{
  "d_expert": 64,
  "balance_loss": 0.00223,
  "init_std_o": 0.0,
  "beta1": 0.95,
  "weight_decay": 0.022,
  "lr_head": 0.00768,
  "max_grad_norm": 1.0,
  "warmup_steps": 200,
  "schedule": "wsd"
}
Below are experts of layer 2 (counted from 0) of a mixture-of-experts language model. Rows are named router (the router's row for the expert) and show model dimensions 0-31. Each number is 500 + 25 x the weight over its row's rms, rounded and kept within 0 to 999. Numbers have three digits each.
After each expert's rows: "comes before" lists some tokens at least twice as common just after its tokens as in all text. This comes from a sample of Wikipedia text that the model never trained on. Tokens count by the router's weight.

# expert 46
router:495464506507556518523511495521512490492537470491517440557484477491466523503509501530454485456539
comes before: "y", "ce", "c", "n", "m", "t"

# expert 31
router:499522465498509477489496498481509470507500457513509498510489448471480523488522517517474458518518
comes before: "er", "ough", " century", ":", "ing", "le"

# expert 17
router:465483454441500530483504526530483492554508479495527517513502507487445482526525494471483488489552
comes before: "s", " States", ",", " Kingdom", " (", "'"

# expert 27
router:471514496488525484508500517508549515517503537491508468493446491476480496495509501452479485510476
comes before: "d", "ity", "t", "y", "ic", "e"

# expert 84
router:482525487488482502490483481519502471497522508530484516520519491477501513503533543522484486464478
comes before: "s", "ct", ":", "o", "pen", " to"

# expert 68
router:447487462478545527529542485523495479512537505511553492545455491459506513494527521456489482458530
comes before: "\n", "|", "-", "==", "The", "==="

# expert 13
router:483497504465543464455459518505496475489531491510510526525505471471474491509498496517469467512522
comes before: "-", "per", " 19", "p", "man", "c"

# expert 33
router:482464483494508527527537490512552470471540499503483495531485510492512515528492532517453483484515
comes before: "ence", " |", " to", "red", "present", "19"

# expert 81
router:470496467474499525522516475517468461472549505551529522487477478477508502514535522480503513459511
comes before: "e", "w", "n", "as", "ak", "am"

# expert 78
router:466524480466531495510519449500511463490544507508550501484431482506483509488494486489476472504539
comes before: " and", " the", " 19", " which", " but", " he"

# expert 61
router:491507491496522493494516492525510502505524526504503551552493504501491473485507527456510491512495
comes before: ".", " as", ",", "ong", " of", "ation"

# expert 72
router:464492468507487528514502495497505500478529518521505483490448493488504468453518521477507473483518
comes before: " ", " 1", "---|---|---|---|", " 19", " 2", " \""

# expert 88
router:488519469495479564491510512539483490506541524495541512524477503472479502510532529489517512486531
comes before: "n", " |", "v", ",", " of", " than"

# expert 15
router:469512484491486499494503483507493481492520514554481512507471534492435476496501518507466517484492
comes before: "A", ")", "S", "E", "O", "C"

# expert 10
router:498485447506508503544500485536531487483505517538522479514483499467524482522523501513449508507527
comes before: " the", " a", " 19", " his", "ten", " 18"

# expert 1
router:497498521490489451486526504521511513492542471505553489506478480480467529457458521502474495507513
comes before: "s", " of", ".", "ball", "a", "ro"

# expert 59
router:490470483482532500472504473507460468499533513493478489548496484462523484530488517500467468485474
comes before: " ", "cc", "c", " p", "rm", " new"

# expert 11
router:482532495496515495465533453506483507498509494510492472485509496465515470489520513490505472459493
comes before: "s", " of", ":", "al", "ed", "=="

# expert 54
router:477541470519535482507486508500516475470510528529534458542487465502492482474518554467475517472554
comes before: ",", ".", " of", "ion", " and", " in"

# expert 41
router:501513459491553484472527477527493478467501475522486503542475456490510488492531512486451527520504
comes before: " ", " first", " re", " f", " second", " st"

# expert 71
router:468492494467501509530530536494496513494486492513479493533497476478471490498492525482432511489525
comes before: "d", "n", "age", " of", "der", "S"

# expert 82
router:521538491487514497513501522492496510536538522500512491521432489476496490510507555496443497492500
comes before: "ed", "ing", " in", " to", " on", " the"

# expert 21
router:473479538493508485459507478519538485466512489518560513534460491478494521515505575472546505497519
comes before: "ip", "s", "a", "ular", "an", "ic"

# expert 3
router:473462486454555520530512468494526486460513480503525514519510519476457500510512538498504470514451
comes before: "s", "er", "en", "et", "ing", "y"

# expert 52
router:520486463496529481484485523514501512503542522514497518537479513477517499520519504479462487432541
comes before: "s", "c", "f", "p", "fer", "st"

# expert 22
router:525495510501524523515497508494482488496544524501476489509451492465474485482518555523520543493492
comes before: " the", " a", "out", " his", ":", " an"

# expert 23
router:509501441532507507503533514522490506508513544510514482484480488470489479533526504529445519507503
comes before: "A", " |", "e", "T", "t", "L"

# expert 70
router:484551487474544509510528513493482514498536498517523510534468491493486516495572515457519519473536
comes before: " by", " to", " in", " the", " with", " on"

# expert 91
router:442530511499523485498493484505514477499512500534504520488468495476522481499522494468486488442476
comes before: " ", "\n", " 1", " 2", " 3", " 0"

# expert 38
router:471525471507492492497498483544518448513512501503510502504483477512509493520491517476441502520491
comes before: "ad", "s", "duc", "ck", "ute", "y"

# expert 16
router:504488502501521475515539438495504497511484496513505497501493479472447485495524511482469466504532
comes before: ".", ",", "°", "%", "th", " mi"

# expert 48
router:463523525487506481508528498504513484446520521522550486499467477492494469472533556498486465491468
comes before: " ", " a", " of", " also", " in", " re"

# expert 45
router:444514523523549493522486493516485489512578525524514488539478496459517473461505493505508501481525
comes before: "s", "ition", "ment", " is", " was", "y"

# expert 62
router:491501465510509552530486481544523464456520520536471471513445519457486517474487514480520506488521
comes before: " ", " the", " a", " other", " re", " was"

# expert 79
router:470471496502503520485537520515507479513520544499514512520466460471461508498490510509511501459501
comes before: "S", "N", "T", "C", "R", "K"

# expert 36
router:492522508491521503512511494524511475557541485488525525539495511479488490474505542497486470499532
comes before: "\n", "ish", "ar", "ina", "um", "d"

# expert 30
router:508501485524505469461572452524512493486547479520498467512497478477513484455491528493493516498495
comes before: " 19", " 18", "pt", " 2021", " 17", " 2023"

# expert 92
router:466511512483512471516483474508486476448512512520509511525481472494490466488530566498500469469505
comes before: " |", "^{2}", ")", "W", " (", "ic"

# expert 29
router:455534484453499543480577484500539483488494536532477496517506504478492481497504527525518466517482
comes before: "ly", " to", " of", " by", "r", " in"

# expert 0
router:472522476508526478490527527502479455507562487524475509509449471474504510506554538514511437506520
comes before: "\n", "ci", "y", "w", "qua", "und"

# expert 39
router:492497527486536501467537503493496470523509496532476478474493477487489526518495543506424504493519
comes before: "ed", "ly", " of", "ful", "ive", "ing"

# expert 67
router:473471493492531531513537482514524492473554514543490489502486452484523474465523536475543432504519
comes before: " the", " be", " ", " a", "ur", " re"